Experts of a small language model.
Size: 11 layers, width 224, vocabulary 16384, 132M parameters.
Experts: 96 squared ReLU neurons an expert, 4 picks a token, a sigmoid router.
Below are experts of layer 8 (counted from 0) of a mixture-of-experts language model. Rows are named router (the router's row for the expert) and show model dimensions 0-223. Each number is 200 + 40 x the weight over its row's rms, rounded and kept within 0 to 999.
After each expert's rows: "mostly gets" lists some tokens that are sent to it at least half of the time. This comes from a sample of Wikipedia text that the model never trained on.

# expert 213
router,197,175,195,194,187,133,97,199,209,222,182,177,208,226,283,228,145,216,190,213,174,187,241,194,228,207,210,223,218,233,197,204,110,204,178,279,143,99,221,181,191,202,171,223,218,195,168,192,253,257,189,217,223,223,194,157,167,236,241,236,165,200,104,185,128,186,158,211,173,205,259,245,292,202,189,188,278,148,245,293,231,263,145,265,181,191,178,183,220,142,182,177,214,183,214,198,171,212,236,196,185,182,248,203,223,219,153,167,208,212,288,171,241,258,234,168,213,206,263,179,247,191,235,238,203,192,230,205,185,156,99,234,197,174,171,183,178,204,214,298,219,180,321,212,171,127,284,251,153,207,162,123,158,166,178,161,297,255,232,187,220,216,228,187,224,154,229,200,206,247,205,210,161,183,221,175,229,188,96,231,225,169,189,204,214,248,236,168,187,152,189,177,216,258,222,229,280,238,159,214,128,206,156,227,211,262,197,165,189,160,169,226,189,179,169,169,142,122,160,170,205,170,187,268
mostly gets: " Hel", " Bel", " Fel", " Wol", " El", " Hol"

# expert 66
router,228,192,160,188,256,203,185,172,175,241,213,267,265,230,182,217,161,169,155,203,273,225,210,228,168,136,217,170,234,195,208,195,123,191,240,197,206,85,211,184,115,175,165,187,207,228,117,244,181,194,160,224,220,182,193,142,138,232,211,157,243,201,128,175,141,242,232,276,202,229,278,268,177,205,222,205,164,184,287,267,196,286,203,257,250,200,174,160,246,166,243,181,257,157,287,210,200,222,196,221,182,197,173,199,143,238,160,211,143,308,255,220,227,233,241,155,211,231,218,240,239,207,211,219,227,219,168,217,184,265,164,176,175,194,222,199,225,165,166,199,272,196,332,220,205,170,191,301,174,187,184,191,197,219,226,183,264,212,259,170,243,177,210,247,233,156,220,201,208,233,200,221,219,202,239,153,220,176,219,215,196,129,251,182,186,184,253,196,298,162,189,196,241,240,198,218,173,189,164,230,199,180,141,243,176,203,205,236,189,167,250,244,212,231,94,181,172,135,259,221,182,219,177,100
mostly gets: " Albums", "| Majority", " (loan) / ", " Albums (", " Chart", " medalist(s"

# expert 163
router,230,214,232,214,176,188,118,253,157,189,203,219,217,246,234,152,206,238,116,215,220,182,246,195,215,152,194,176,183,225,237,219,191,220,256,234,207,157,190,171,165,122,179,181,212,226,206,247,251,232,210,240,204,190,154,146,190,247,197,200,192,140,174,207,154,240,177,265,261,202,231,243,148,191,157,191,255,170,242,250,200,195,163,266,213,241,164,253,197,144,145,168,266,116,285,222,121,210,222,215,237,157,180,171,230,255,186,210,188,220,281,219,233,200,273,232,196,201,169,191,212,153,255,192,234,268,236,223,208,204,198,215,194,206,251,156,248,188,105,237,252,203,343,230,257,129,194,282,150,198,198,153,148,225,202,192,230,223,226,161,311,161,235,180,193,201,193,195,154,200,166,210,219,150,165,227,259,132,136,234,196,132,192,174,258,182,239,157,225,156,209,153,231,200,281,215,161,208,189,188,126,260,153,269,191,201,216,172,126,221,137,187,208,200,183,246,205,159,188,196,239,181,133,146
mostly gets: " product", " financial", " food", " civil", " curr", " cost"

# expert 222
router,237,189,224,151,249,132,217,225,157,286,165,218,227,230,206,202,210,184,160,187,200,230,233,219,165,174,155,199,237,194,245,210,170,265,191,190,203,118,154,178,140,177,220,280,198,147,168,210,165,237,209,289,234,141,203,190,204,192,252,187,226,178,156,201,117,152,166,222,201,204,291,293,220,250,196,151,239,245,220,195,226,180,163,259,230,219,188,209,205,176,149,216,247,126,248,171,223,239,225,160,153,192,196,232,206,287,124,189,169,247,183,233,226,258,207,204,212,186,264,211,280,233,226,172,194,260,228,160,152,183,148,201,158,170,227,134,252,241,169,143,231,191,322,230,168,196,234,298,192,149,249,188,200,209,215,147,234,152,251,195,189,203,211,166,160,201,117,220,160,215,172,187,225,153,206,187,185,198,124,204,233,147,221,181,246,162,206,194,237,167,140,220,290,248,200,147,202,235,127,233,132,210,181,250,221,150,208,109,192,178,149,225,269,249,197,185,206,169,189,233,160,226,213,130
mostly gets: " twenty", " eighth", " fifth", " seven", " five", " ten"

# expert 91
router,198,166,184,219,216,178,128,176,169,240,207,156,243,249,232,230,255,200,181,237,275,240,264,238,193,136,256,233,187,188,193,279,114,242,198,151,179,181,215,194,116,173,199,225,189,254,135,242,197,204,216,242,225,199,112,229,145,165,187,207,158,193,175,160,152,198,205,254,145,225,301,249,195,232,267,184,245,164,286,280,217,185,209,281,227,187,171,165,156,187,152,184,268,175,240,153,199,223,219,150,202,143,196,227,227,187,190,143,173,218,284,297,245,218,257,141,190,239,208,227,273,153,211,227,222,249,200,223,215,198,231,235,171,170,283,197,254,201,187,205,219,153,225,193,178,147,181,270,140,204,177,220,142,276,219,170,247,233,243,176,248,151,260,187,162,158,213,224,140,212,217,256,250,206,121,200,214,176,201,232,178,180,175,198,212,183,230,115,272,159,192,166,193,231,218,192,186,210,188,195,124,212,159,271,203,193,232,184,163,226,188,232,218,190,183,217,208,168,197,158,202,220,147,78
mostly gets: " southern", " northern", " central", " eastern", " western", "outhern"

# expert 115
router,218,225,195,227,139,168,231,266,178,243,159,254,194,201,193,192,194,211,124,233,162,266,253,167,204,163,257,220,194,237,196,290,158,168,165,191,124,104,240,201,187,267,138,268,234,172,236,240,220,172,200,195,206,182,286,219,147,212,222,244,185,282,165,225,97,247,191,208,196,181,260,215,141,213,206,165,221,174,243,261,178,191,137,212,177,223,180,195,189,189,140,196,205,211,176,182,154,194,232,222,188,239,115,200,217,186,143,173,231,213,245,240,228,173,229,170,157,223,236,242,294,165,228,249,190,281,268,167,171,189,162,234,188,155,209,203,243,190,181,267,168,129,299,202,175,178,195,248,127,144,183,190,184,216,299,185,291,214,269,167,166,167,258,213,207,226,141,167,207,252,208,195,234,225,166,195,150,193,92,244,205,212,178,154,207,179,235,103,185,150,170,224,254,248,221,188,188,124,202,225,168,223,235,216,168,189,209,180,172,187,214,178,270,204,160,181,247,149,242,185,193,220,198,178
mostly gets: " Van", " Dav", "lv", " Laur", " Hal", " Dar"

# expert 150
router,244,192,174,248,285,107,207,215,101,233,170,246,295,266,236,252,223,197,233,224,210,237,251,195,181,158,178,210,169,193,231,193,101,229,217,217,163,166,163,260,187,166,253,253,247,232,209,230,186,216,206,245,234,170,209,154,189,220,175,218,225,163,151,186,175,190,278,268,202,186,257,270,204,251,234,192,208,176,225,252,225,251,151,322,250,252,206,208,202,147,199,213,257,170,229,165,158,186,263,221,191,209,169,233,263,239,164,163,132,264,308,250,252,226,233,182,171,255,205,204,230,186,232,261,176,234,269,151,211,180,199,203,175,172,239,151,263,211,181,208,213,172,237,212,161,158,177,306,152,207,218,169,183,292,208,183,215,206,273,177,189,184,232,199,219,178,260,151,233,252,205,249,217,206,153,194,203,141,137,219,194,178,185,200,247,262,244,133,169,180,249,184,207,239,249,214,187,241,174,237,160,237,186,246,238,167,281,167,165,194,189,173,203,192,139,165,229,149,229,165,216,209,171,182
mostly gets: "s are", "es are", "ers are", " are also", "es were", "ers were"

# expert 241
router,220,210,170,260,233,237,168,181,168,238,233,223,293,228,213,275,259,130,165,301,214,191,210,198,161,157,219,202,170,140,186,239,194,175,150,203,191,166,108,238,229,188,185,225,214,197,189,182,147,230,176,215,222,189,242,139,189,220,167,226,263,211,154,201,130,259,255,293,218,261,249,260,240,233,199,187,244,193,229,288,198,239,189,216,199,208,171,182,246,201,147,114,191,161,261,156,147,215,192,191,156,178,136,223,184,209,128,128,145,251,243,319,212,219,257,153,145,175,223,218,207,185,226,245,198,240,223,164,207,165,164,234,239,144,229,152,225,202,155,234,193,162,287,211,165,216,201,261,205,254,157,211,154,245,208,167,292,193,235,145,199,181,205,187,259,216,157,212,154,231,219,169,278,159,199,194,160,137,124,242,178,170,254,154,208,237,222,172,240,153,230,190,179,235,189,247,198,206,170,232,149,206,211,230,221,182,232,149,169,194,169,151,257,176,184,170,231,113,184,182,130,227,244,186
mostly gets: " him", " them", "ed him", "ing him", "ing it", "ing her"

# expert 188
router,195,225,196,238,237,158,167,147,183,274,216,218,243,215,246,214,244,202,225,205,234,249,221,197,229,93,236,180,161,187,196,208,119,252,157,186,187,143,189,230,132,200,203,230,222,244,240,181,183,184,171,232,257,172,209,130,157,203,229,183,256,180,225,225,188,206,254,283,176,222,314,215,195,278,217,200,228,236,238,253,212,161,147,320,271,237,215,178,165,142,215,151,235,182,277,205,194,171,199,134,187,137,174,191,176,209,51,170,163,187,209,241,221,236,266,197,168,258,262,245,258,134,218,170,136,250,218,156,165,198,162,209,180,197,242,147,236,163,179,208,197,214,260,193,210,147,177,242,129,184,214,160,209,210,211,161,255,208,320,153,214,154,241,170,174,201,212,184,211,245,185,147,195,134,203,187,210,174,147,219,235,186,174,143,230,219,214,149,173,135,240,182,238,250,218,187,220,189,176,226,156,233,138,187,215,171,183,122,208,139,210,192,269,235,172,231,203,172,200,198,168,197,203,135
mostly gets: " p", " of p", " rep", " | .", " cop", " and p"

# expert 80
router,136,221,210,210,225,134,194,199,164,229,229,191,291,202,245,183,205,163,192,282,241,233,230,191,199,223,195,231,194,169,219,238,146,259,162,154,197,47,160,250,167,193,206,265,186,294,168,201,170,213,201,230,255,143,159,128,139,185,175,193,175,169,194,169,163,215,238,315,158,275,239,232,152,246,180,204,303,133,218,226,172,223,150,337,235,226,166,194,161,171,203,193,261,210,209,210,127,196,222,151,167,160,231,224,227,198,118,199,167,217,268,279,266,199,222,158,151,254,232,274,235,157,182,255,231,244,234,249,223,200,196,238,202,168,238,201,201,216,158,236,174,216,291,215,204,126,185,200,124,188,225,198,155,212,210,204,259,191,246,182,240,214,234,201,173,137,207,180,225,205,176,197,161,175,160,188,177,170,168,186,226,213,257,189,174,229,203,171,173,164,248,171,209,225,187,147,162,219,192,246,153,204,210,246,242,213,229,98,178,220,178,199,241,217,149,184,203,190,164,198,211,188,166,170
mostly gets: " p", " P", " d", " of P", ", p", " the p"

# expert 154
router,235,188,194,217,221,227,187,163,211,274,180,297,261,199,245,222,182,194,194,182,188,244,236,225,189,213,208,167,196,180,195,186,194,208,200,195,171,116,168,132,154,172,197,236,198,247,167,245,163,213,165,217,206,173,149,154,136,231,263,222,199,231,197,208,92,178,202,276,193,236,294,229,169,237,186,175,233,230,211,256,215,242,94,169,229,232,143,255,190,169,179,162,219,182,276,216,165,213,261,158,244,212,172,276,239,203,166,216,177,229,194,209,239,269,232,164,134,169,254,299,284,215,184,204,193,244,312,202,184,215,154,228,196,204,181,185,227,215,178,201,221,194,359,211,190,149,176,243,208,185,245,143,216,198,187,151,250,187,259,173,175,163,220,181,236,168,143,215,210,279,209,200,195,180,202,120,185,245,109,186,190,180,258,189,207,215,196,204,235,170,251,246,300,263,193,171,199,227,153,200,153,214,144,231,210,153,210,160,183,220,175,213,279,287,156,189,196,159,208,169,199,214,219,165
mostly gets: "in'", " Love", " Show", " Girl", " You", " Ey"

# expert 170
router,184,189,204,262,139,152,159,212,116,251,255,233,226,267,196,258,208,198,154,224,258,220,178,223,204,153,236,139,191,195,232,243,183,231,208,208,176,144,191,139,175,184,158,256,232,206,220,195,174,228,179,272,237,183,195,179,205,176,202,203,235,150,184,165,89,191,248,265,207,222,316,229,156,211,180,166,287,204,229,286,206,211,178,216,269,220,145,178,184,145,171,194,261,227,250,231,254,163,193,181,184,209,224,167,218,208,145,257,175,239,213,204,269,244,239,182,213,196,318,209,259,168,209,208,192,222,228,169,165,169,195,238,217,201,245,156,296,195,203,248,250,176,277,203,163,198,212,328,194,214,243,169,177,253,211,196,248,230,229,146,236,213,270,201,188,234,231,198,119,262,217,207,199,160,188,170,165,160,143,258,210,199,198,225,260,185,244,137,196,144,212,233,241,264,240,226,172,165,150,208,149,204,179,177,229,264,247,196,117,178,210,225,229,169,172,184,209,135,130,233,154,222,193,160
mostly gets: " Mohamed", "- Written by:", "adier", " led by", " married to", "ibn"

# expert 204
router,228,203,240,243,193,165,160,194,159,189,248,264,246,236,271,212,221,190,216,251,194,262,191,178,229,190,221,194,188,140,229,271,114,211,163,193,176,158,174,159,185,121,146,157,250,220,124,182,180,226,158,196,238,155,165,131,151,140,188,179,210,147,155,223,168,222,208,237,146,214,257,237,136,223,167,178,269,226,243,308,193,225,146,303,211,213,138,180,174,149,164,142,195,216,279,216,155,219,191,188,191,189,155,222,203,247,214,211,151,296,224,192,197,226,264,166,215,226,206,148,253,173,188,211,190,232,221,139,186,212,186,235,221,201,228,161,224,249,143,198,224,181,308,244,175,147,180,206,147,200,168,197,124,210,260,191,244,283,258,172,212,155,221,226,198,150,220,193,243,222,172,132,136,184,142,224,179,164,143,221,177,219,196,159,151,196,212,102,205,139,239,173,220,172,290,160,205,233,174,221,107,207,143,245,232,230,228,142,180,216,224,203,245,164,232,185,208,190,216,228,172,178,164,153
mostly gets: " magn", " molec", " ox", "hyd", " nucle", " synthe"

# expert 114
router,226,193,186,194,210,188,223,255,209,309,187,205,183,248,220,207,190,213,178,156,238,235,228,202,199,139,205,213,203,154,204,268,169,178,184,203,132,149,241,205,210,164,238,244,230,182,191,165,222,207,167,184,248,189,167,170,194,169,209,149,259,233,159,229,186,175,181,242,216,238,256,269,180,161,197,123,309,168,249,202,211,177,132,267,216,177,192,198,162,178,157,171,184,215,200,214,191,199,239,152,146,167,142,236,252,248,151,219,158,240,251,240,208,213,231,119,174,269,243,190,278,184,190,199,162,224,262,190,153,137,145,223,156,167,247,151,275,211,202,202,173,192,316,180,199,144,184,256,179,166,239,148,147,216,263,178,288,178,270,175,297,163,215,198,222,129,239,224,157,293,168,176,244,169,212,137,153,196,188,251,155,158,187,122,224,183,211,218,236,171,213,172,212,206,216,197,167,115,127,251,78,240,173,207,166,211,205,133,194,157,247,216,206,193,181,179,181,180,193,193,215,212,164,141
mostly gets: "', ", "' (pen.", ")}", " yards"

# expert 134
router,238,192,184,209,243,182,209,200,185,208,176,285,229,240,195,167,178,192,202,193,182,280,209,174,170,176,217,211,253,197,242,165,160,183,202,223,208,102,187,181,111,201,238,266,217,169,172,191,196,272,171,155,184,199,246,202,116,154,247,207,221,151,128,155,158,188,282,286,217,214,283,185,170,211,194,172,236,165,246,259,202,207,129,269,257,239,154,200,126,201,164,179,226,201,229,237,183,139,176,199,205,114,175,135,204,177,165,179,214,213,207,266,285,197,211,249,151,226,250,214,235,134,199,236,201,237,196,231,126,219,222,217,166,223,247,179,247,196,188,199,275,228,269,251,137,130,234,262,164,251,209,169,130,258,238,175,275,243,323,189,202,160,239,141,199,203,192,205,144,174,186,182,152,170,196,236,249,167,162,259,205,205,211,201,199,206,207,178,200,197,224,218,227,238,262,89,197,192,109,179,135,231,178,187,204,174,178,181,145,229,204,200,270,162,205,185,220,149,197,238,179,161,243,184
mostly gets: " conclud", " incre", " respond", " depart", " seem", " refus"

# expert 149
router,258,242,220,198,222,137,114,169,194,238,244,151,296,234,233,195,181,204,130,271,165,288,196,221,165,158,183,210,276,208,189,253,168,191,153,238,214,130,165,202,128,247,139,220,250,225,218,200,212,283,237,193,287,171,190,123,210,190,231,181,176,220,162,158,162,218,204,213,167,199,310,173,187,176,220,206,202,195,282,262,222,264,151,212,209,199,154,256,204,138,192,150,263,220,215,208,134,203,250,205,216,115,178,224,230,210,182,186,215,191,236,205,235,222,215,183,157,204,187,196,269,195,178,226,241,228,249,248,207,235,205,193,233,115,187,161,213,163,189,222,245,212,300,182,209,194,134,209,152,146,211,211,203,212,281,242,249,183,287,180,175,209,270,179,174,180,249,201,222,285,194,191,143,195,193,201,204,176,165,203,182,156,182,217,231,228,235,156,212,77,266,196,275,231,172,193,195,206,198,218,113,233,192,218,109,211,222,211,168,143,208,206,229,216,215,235,173,162,218,217,139,245,237,158
mostly gets: "c", "ch", " Enc", "č", "osc", "alc"

# expert 184
router,222,203,190,193,214,99,199,220,160,204,246,242,269,302,165,288,205,140,166,190,239,235,215,206,140,149,160,228,174,202,161,156,151,225,139,156,123,148,187,250,167,191,188,264,238,225,219,225,177,232,202,246,235,238,228,173,179,187,205,150,238,205,157,208,109,201,228,246,207,189,257,232,224,196,168,142,219,192,261,278,206,258,86,244,172,226,219,276,167,195,122,216,281,203,226,224,161,170,205,211,201,147,212,200,216,211,155,194,209,235,244,220,208,209,233,115,189,219,227,161,235,205,244,256,229,240,274,208,213,186,224,205,238,140,254,151,231,226,119,181,262,194,223,160,169,208,189,278,136,193,173,152,169,236,234,147,250,164,277,195,220,200,309,180,197,174,196,210,149,238,258,139,223,195,203,203,187,158,166,189,193,178,179,175,216,219,157,178,167,156,199,275,223,253,251,151,162,177,183,283,189,176,216,233,204,182,245,178,191,271,150,185,200,208,208,198,257,169,206,233,163,253,174,119
mostly gets: " became", " he was", " He was", ", he was", " became a", " become"

# expert 147
router,235,156,150,194,259,194,175,210,183,200,259,217,167,208,215,237,243,146,162,249,241,222,214,199,146,193,249,245,192,197,200,265,198,214,212,213,186,78,203,182,196,140,235,232,219,258,176,195,186,156,188,189,178,141,203,184,176,188,144,191,160,211,159,221,115,217,218,297,188,272,208,191,179,276,221,163,232,166,215,266,182,208,201,233,247,238,146,209,159,95,147,186,257,164,225,99,201,243,260,184,168,173,163,205,261,209,184,174,198,214,288,221,234,209,229,178,180,229,247,238,223,225,221,271,195,240,190,156,189,161,212,243,192,171,194,216,273,193,154,179,237,199,347,231,218,188,197,315,127,155,217,171,168,258,237,191,223,228,209,161,251,253,262,204,233,192,173,177,180,218,209,247,178,181,211,228,156,243,146,275,159,182,190,184,204,193,120,215,175,158,187,195,202,165,250,153,124,237,201,205,142,166,130,191,218,209,252,185,174,159,225,207,242,144,200,172,184,91,211,238,131,220,193,207
mostly gets: "ations.", "ions.", " year.", " years.", "ation.", "es."

# expert 101
router,194,225,173,236,170,179,220,277,182,189,203,249,237,215,218,178,240,181,141,260,161,226,246,179,198,160,173,218,206,190,182,227,163,193,200,180,157,47,216,240,164,182,200,192,268,212,165,158,213,220,176,199,177,159,211,184,173,228,171,227,189,140,118,166,162,210,266,199,173,219,323,223,220,233,203,107,279,155,229,267,224,201,136,260,231,180,152,178,199,183,163,192,237,238,265,195,138,197,209,187,168,140,79,158,187,174,155,158,186,193,222,227,216,198,209,168,138,215,224,196,277,143,209,239,166,221,225,141,153,244,194,175,221,132,202,195,208,197,184,286,162,188,343,209,169,229,197,220,136,195,246,189,174,217,242,247,332,200,272,171,176,214,212,190,183,147,198,230,225,228,159,199,187,180,236,218,138,160,144,226,211,183,252,153,230,202,246,193,194,131,206,186,229,261,263,194,157,184,177,247,188,216,195,252,177,149,186,164,169,175,183,177,220,192,223,186,216,155,201,249,184,184,163,124
mostly gets: " McC", " McK", " Agu", " McG", " Garc", "lv"

# expert 139
router,198,146,183,203,213,174,206,169,198,246,178,256,266,216,208,236,181,213,192,187,264,221,234,206,211,159,241,133,233,152,215,243,175,196,214,213,161,142,234,211,141,196,149,226,220,221,194,214,172,188,195,252,198,262,150,114,171,212,186,215,238,123,177,229,108,167,175,247,164,220,232,252,166,178,206,239,243,193,271,204,209,248,129,265,238,180,191,215,194,190,154,213,242,179,241,203,179,217,256,149,195,174,156,229,271,192,144,206,150,231,294,249,293,261,245,111,182,161,195,234,249,124,220,245,218,210,206,264,146,209,176,183,221,203,241,216,237,201,189,232,278,177,283,136,144,228,136,240,151,145,195,146,144,237,248,234,232,209,254,206,187,173,281,193,197,188,203,237,161,200,145,205,196,225,216,242,248,137,154,210,181,221,211,144,188,226,163,124,171,161,258,237,274,187,262,150,207,156,256,151,123,163,159,265,283,225,209,155,207,138,156,189,216,197,184,158,176,185,146,208,234,207,210,155
mostly gets: " F", ", F", "-f", " of F", " | F", "| F"

# expert 199
router,177,196,191,205,282,220,198,206,159,176,155,247,213,256,222,210,187,185,173,161,201,244,183,181,149,175,172,179,222,159,238,140,169,216,190,224,213,166,229,180,152,179,221,260,232,203,168,213,218,249,211,185,217,221,210,157,188,213,250,166,261,169,141,187,182,227,233,304,176,203,222,189,213,190,171,146,242,201,275,275,225,213,147,210,206,282,149,171,177,194,105,226,184,206,243,214,187,130,258,236,202,138,211,187,254,186,135,151,174,274,295,290,287,228,292,205,200,152,269,185,259,118,194,234,204,208,155,177,99,192,211,205,183,152,175,185,178,197,210,241,211,216,284,196,109,162,212,273,117,191,196,191,186,280,214,170,185,228,296,193,255,139,245,140,201,197,155,165,158,222,236,139,169,136,216,187,195,176,144,232,235,216,173,217,188,216,204,145,195,191,219,173,199,166,283,171,230,286,154,183,147,217,194,201,195,185,234,156,129,177,233,174,240,195,228,209,232,172,258,246,229,220,191,177
mostly gets: " just", " not", " is not", " does not", " was not", " ident"

# expert 74
router,136,234,135,197,257,93,191,166,165,258,196,251,265,219,188,207,205,226,220,208,195,246,200,223,160,188,145,170,151,186,258,200,173,231,168,219,190,174,221,252,203,124,196,250,229,255,219,208,186,214,195,232,243,211,177,169,146,252,200,177,219,169,153,199,94,241,212,320,153,178,236,239,224,223,206,197,256,131,253,331,167,239,141,247,238,210,183,181,151,133,185,177,263,189,230,177,159,163,203,203,167,176,164,233,187,187,154,198,199,270,240,229,254,222,267,181,164,217,208,222,226,168,250,236,209,256,262,166,191,187,205,185,168,142,218,131,265,212,167,185,275,187,218,187,179,168,165,349,143,224,205,188,165,254,233,174,232,202,264,143,256,159,221,174,175,148,189,231,172,253,200,197,205,165,178,191,174,155,168,170,255,173,211,191,158,247,255,170,226,173,229,199,250,219,221,220,172,155,184,254,126,231,195,236,236,177,204,145,148,149,216,200,202,182,210,172,198,122,187,159,213,253,229,133
mostly gets: ", after", " before", " following the", " Since", " until", " After"

# expert 141
router,226,182,191,216,175,178,175,196,209,221,188,270,178,256,233,173,188,206,177,226,217,271,215,215,173,185,196,186,178,239,180,194,172,204,151,187,174,109,147,209,183,144,153,257,268,225,222,184,154,193,175,234,182,157,172,213,157,189,181,169,192,170,199,197,110,225,193,188,183,250,312,235,183,251,226,153,263,183,244,236,153,199,136,203,246,184,99,149,192,196,172,165,222,226,196,233,228,193,295,205,160,194,171,226,194,244,157,217,165,250,255,241,272,228,224,144,148,170,304,218,221,182,211,262,161,247,251,237,213,154,225,249,206,181,247,213,274,235,192,185,209,173,342,184,145,165,261,227,163,121,237,176,221,246,270,134,217,163,298,179,207,137,297,205,241,243,173,179,150,214,172,146,203,223,140,190,214,185,96,237,257,190,244,218,246,237,218,176,208,170,230,163,182,239,203,191,182,203,179,239,149,170,218,221,207,248,192,159,210,248,183,161,217,234,134,173,218,120,169,222,197,215,194,191
mostly gets: " Raj", " Kumar", " Bh", "aksh", "akk", " Singh"

# expert 67
router,192,176,184,223,176,234,170,176,152,260,145,268,268,228,272,247,175,183,199,196,235,215,221,259,136,217,225,161,187,165,217,227,170,308,132,179,207,181,176,219,181,194,205,265,234,299,168,237,172,211,219,192,199,176,163,172,163,202,187,205,206,194,208,221,156,164,271,256,208,257,318,201,197,222,202,151,259,199,230,316,241,225,155,210,239,279,145,233,258,204,163,158,244,200,222,236,178,217,229,191,169,197,175,214,168,250,153,193,170,305,196,199,214,229,196,178,148,171,203,279,283,181,212,231,200,253,202,204,219,166,190,233,180,178,202,214,217,198,193,222,260,215,275,192,198,158,181,301,173,191,221,174,204,244,210,165,256,184,254,162,231,171,236,178,237,171,199,251,114,261,226,164,172,211,168,146,165,204,161,220,203,236,193,212,209,203,213,129,177,158,260,205,294,253,242,211,222,146,166,209,124,180,122,255,157,191,209,184,154,166,191,257,260,246,230,186,153,141,106,198,207,176,228,144
mostly gets: " Movie", " tell", " tells", " Dead", " Comedy", " Drama"

# expert 161
router,210,162,149,206,245,198,131,217,172,295,176,237,242,252,249,243,196,181,174,207,216,192,240,266,229,204,185,167,253,149,217,204,139,159,203,197,217,166,197,199,179,188,240,202,247,224,241,201,164,211,184,172,184,167,220,194,163,195,233,229,210,197,137,195,113,218,279,236,224,228,315,224,123,197,224,177,234,204,231,286,218,244,99,236,232,221,207,153,205,149,222,211,238,182,219,190,120,189,236,205,166,184,158,164,240,218,185,228,130,255,257,231,297,248,224,152,175,157,240,228,236,161,270,206,166,231,267,237,215,194,195,219,139,189,248,181,269,233,213,245,191,210,323,174,207,195,175,235,180,217,246,181,199,268,196,203,304,171,249,152,224,188,288,181,195,171,187,182,158,230,195,203,208,202,161,203,144,214,104,241,181,175,243,230,233,221,238,142,179,111,251,248,258,253,247,218,136,166,174,207,138,229,168,209,195,182,220,202,151,204,203,193,253,272,186,159,243,150,197,215,150,227,173,161
mostly gets: " Bush", " Life", " Singh", " Chairman", " Muhammad", " Story"

# expert 158
router,166,188,216,222,226,150,154,198,141,194,203,196,194,220,186,211,227,221,147,192,252,254,216,214,228,125,238,258,184,150,249,234,210,240,219,164,225,156,235,165,189,190,199,224,193,221,160,205,209,252,189,173,187,187,192,171,215,216,212,171,175,216,133,224,120,187,193,220,161,296,219,204,214,279,189,175,238,177,199,275,224,171,179,316,204,228,171,177,188,139,156,176,263,156,235,183,168,236,211,141,151,157,147,218,266,243,178,148,135,254,228,232,238,223,203,205,150,213,207,215,246,178,218,224,206,244,167,186,180,216,201,171,223,131,286,221,249,227,156,245,225,136,243,219,170,151,235,346,143,149,215,250,176,218,208,152,241,208,237,147,221,216,280,165,197,228,232,176,131,225,241,218,255,121,227,184,255,126,187,241,234,203,235,189,184,190,246,186,189,138,202,167,275,211,197,156,136,198,111,244,138,197,134,264,163,202,164,123,162,202,190,200,242,228,182,237,259,167,168,164,197,187,190,95
mostly gets: " significant", " various", " different", " extensive", " lack of", " highest"

# expert 243
router,205,160,175,177,242,127,165,197,162,241,228,222,251,234,225,202,229,178,147,235,175,299,241,245,187,185,182,158,180,227,207,211,140,240,180,215,193,157,182,226,139,155,175,228,249,214,199,164,151,177,177,196,188,96,197,186,125,216,194,234,229,144,157,198,140,206,231,235,165,200,268,224,158,212,214,134,276,117,304,290,267,213,162,269,242,219,155,154,177,101,194,174,226,228,237,160,167,161,194,187,228,162,143,212,191,186,182,181,154,236,250,200,232,227,208,189,164,176,226,172,263,182,186,211,152,232,227,173,114,188,257,197,163,134,203,206,221,170,196,211,210,165,261,183,157,151,183,296,185,189,216,178,157,291,245,188,271,231,256,162,303,191,258,170,225,225,207,210,173,281,218,231,203,186,205,206,142,161,138,253,184,185,226,187,232,227,222,136,214,130,251,185,271,184,201,186,162,189,140,233,116,229,181,203,250,197,182,197,163,141,180,176,225,188,228,208,175,139,228,204,209,199,125,179
mostly gets: " Mohamed", " transl", " Abu", " Sa", " McD", " in the early "

# expert 81
router,168,248,211,226,242,209,146,186,157,213,204,251,257,227,235,190,269,211,137,185,200,239,250,203,185,177,201,210,163,169,192,224,182,295,215,264,200,119,151,187,170,172,206,240,194,233,242,220,155,191,173,265,211,165,221,194,166,185,266,210,218,232,178,249,143,248,182,257,217,243,264,179,198,272,178,152,233,196,203,228,155,217,170,251,215,181,85,257,157,165,204,104,210,203,188,234,192,223,254,135,176,189,155,171,214,209,125,245,142,248,168,244,190,189,287,161,201,167,164,285,229,174,197,213,212,255,280,200,153,181,189,187,223,165,214,219,202,194,135,180,215,185,352,234,177,139,257,244,169,195,190,162,212,184,237,148,212,201,247,199,245,161,246,165,234,159,172,152,117,254,218,229,186,188,152,222,188,217,126,232,208,232,228,158,224,176,230,168,199,100,204,183,256,226,280,146,202,206,162,157,163,184,122,258,210,148,215,198,153,180,210,230,260,193,250,228,228,202,175,217,268,240,214,202
mostly gets: " friend", " myth", " girl", " boy", " god", " brother"

# expert 129
router,202,129,169,228,233,153,175,192,159,244,152,241,216,233,243,179,241,240,132,196,252,167,204,197,179,163,210,179,196,175,244,255,180,291,215,179,176,166,217,236,166,165,165,278,234,271,190,229,233,188,224,209,244,181,192,174,206,224,176,172,195,179,137,207,125,149,216,230,110,245,259,181,201,266,216,179,253,161,239,269,163,205,159,266,251,188,205,240,198,159,171,162,269,194,227,128,143,199,291,159,159,154,150,192,226,205,153,166,199,209,232,187,269,248,211,164,198,260,202,228,289,194,174,161,185,219,204,169,182,219,177,217,219,118,240,176,245,212,203,179,170,171,206,190,230,161,208,296,182,156,199,199,193,263,162,193,273,229,296,167,284,180,256,183,228,263,227,202,107,267,219,206,179,203,173,157,193,198,177,175,217,179,178,187,179,164,250,143,220,147,201,198,222,250,226,125,153,187,172,273,87,136,182,252,139,189,232,131,158,198,187,232,246,237,179,177,174,209,184,168,199,167,207,130
mostly gets: " during a", " after a", " In a", "-year", " in an", " part of a"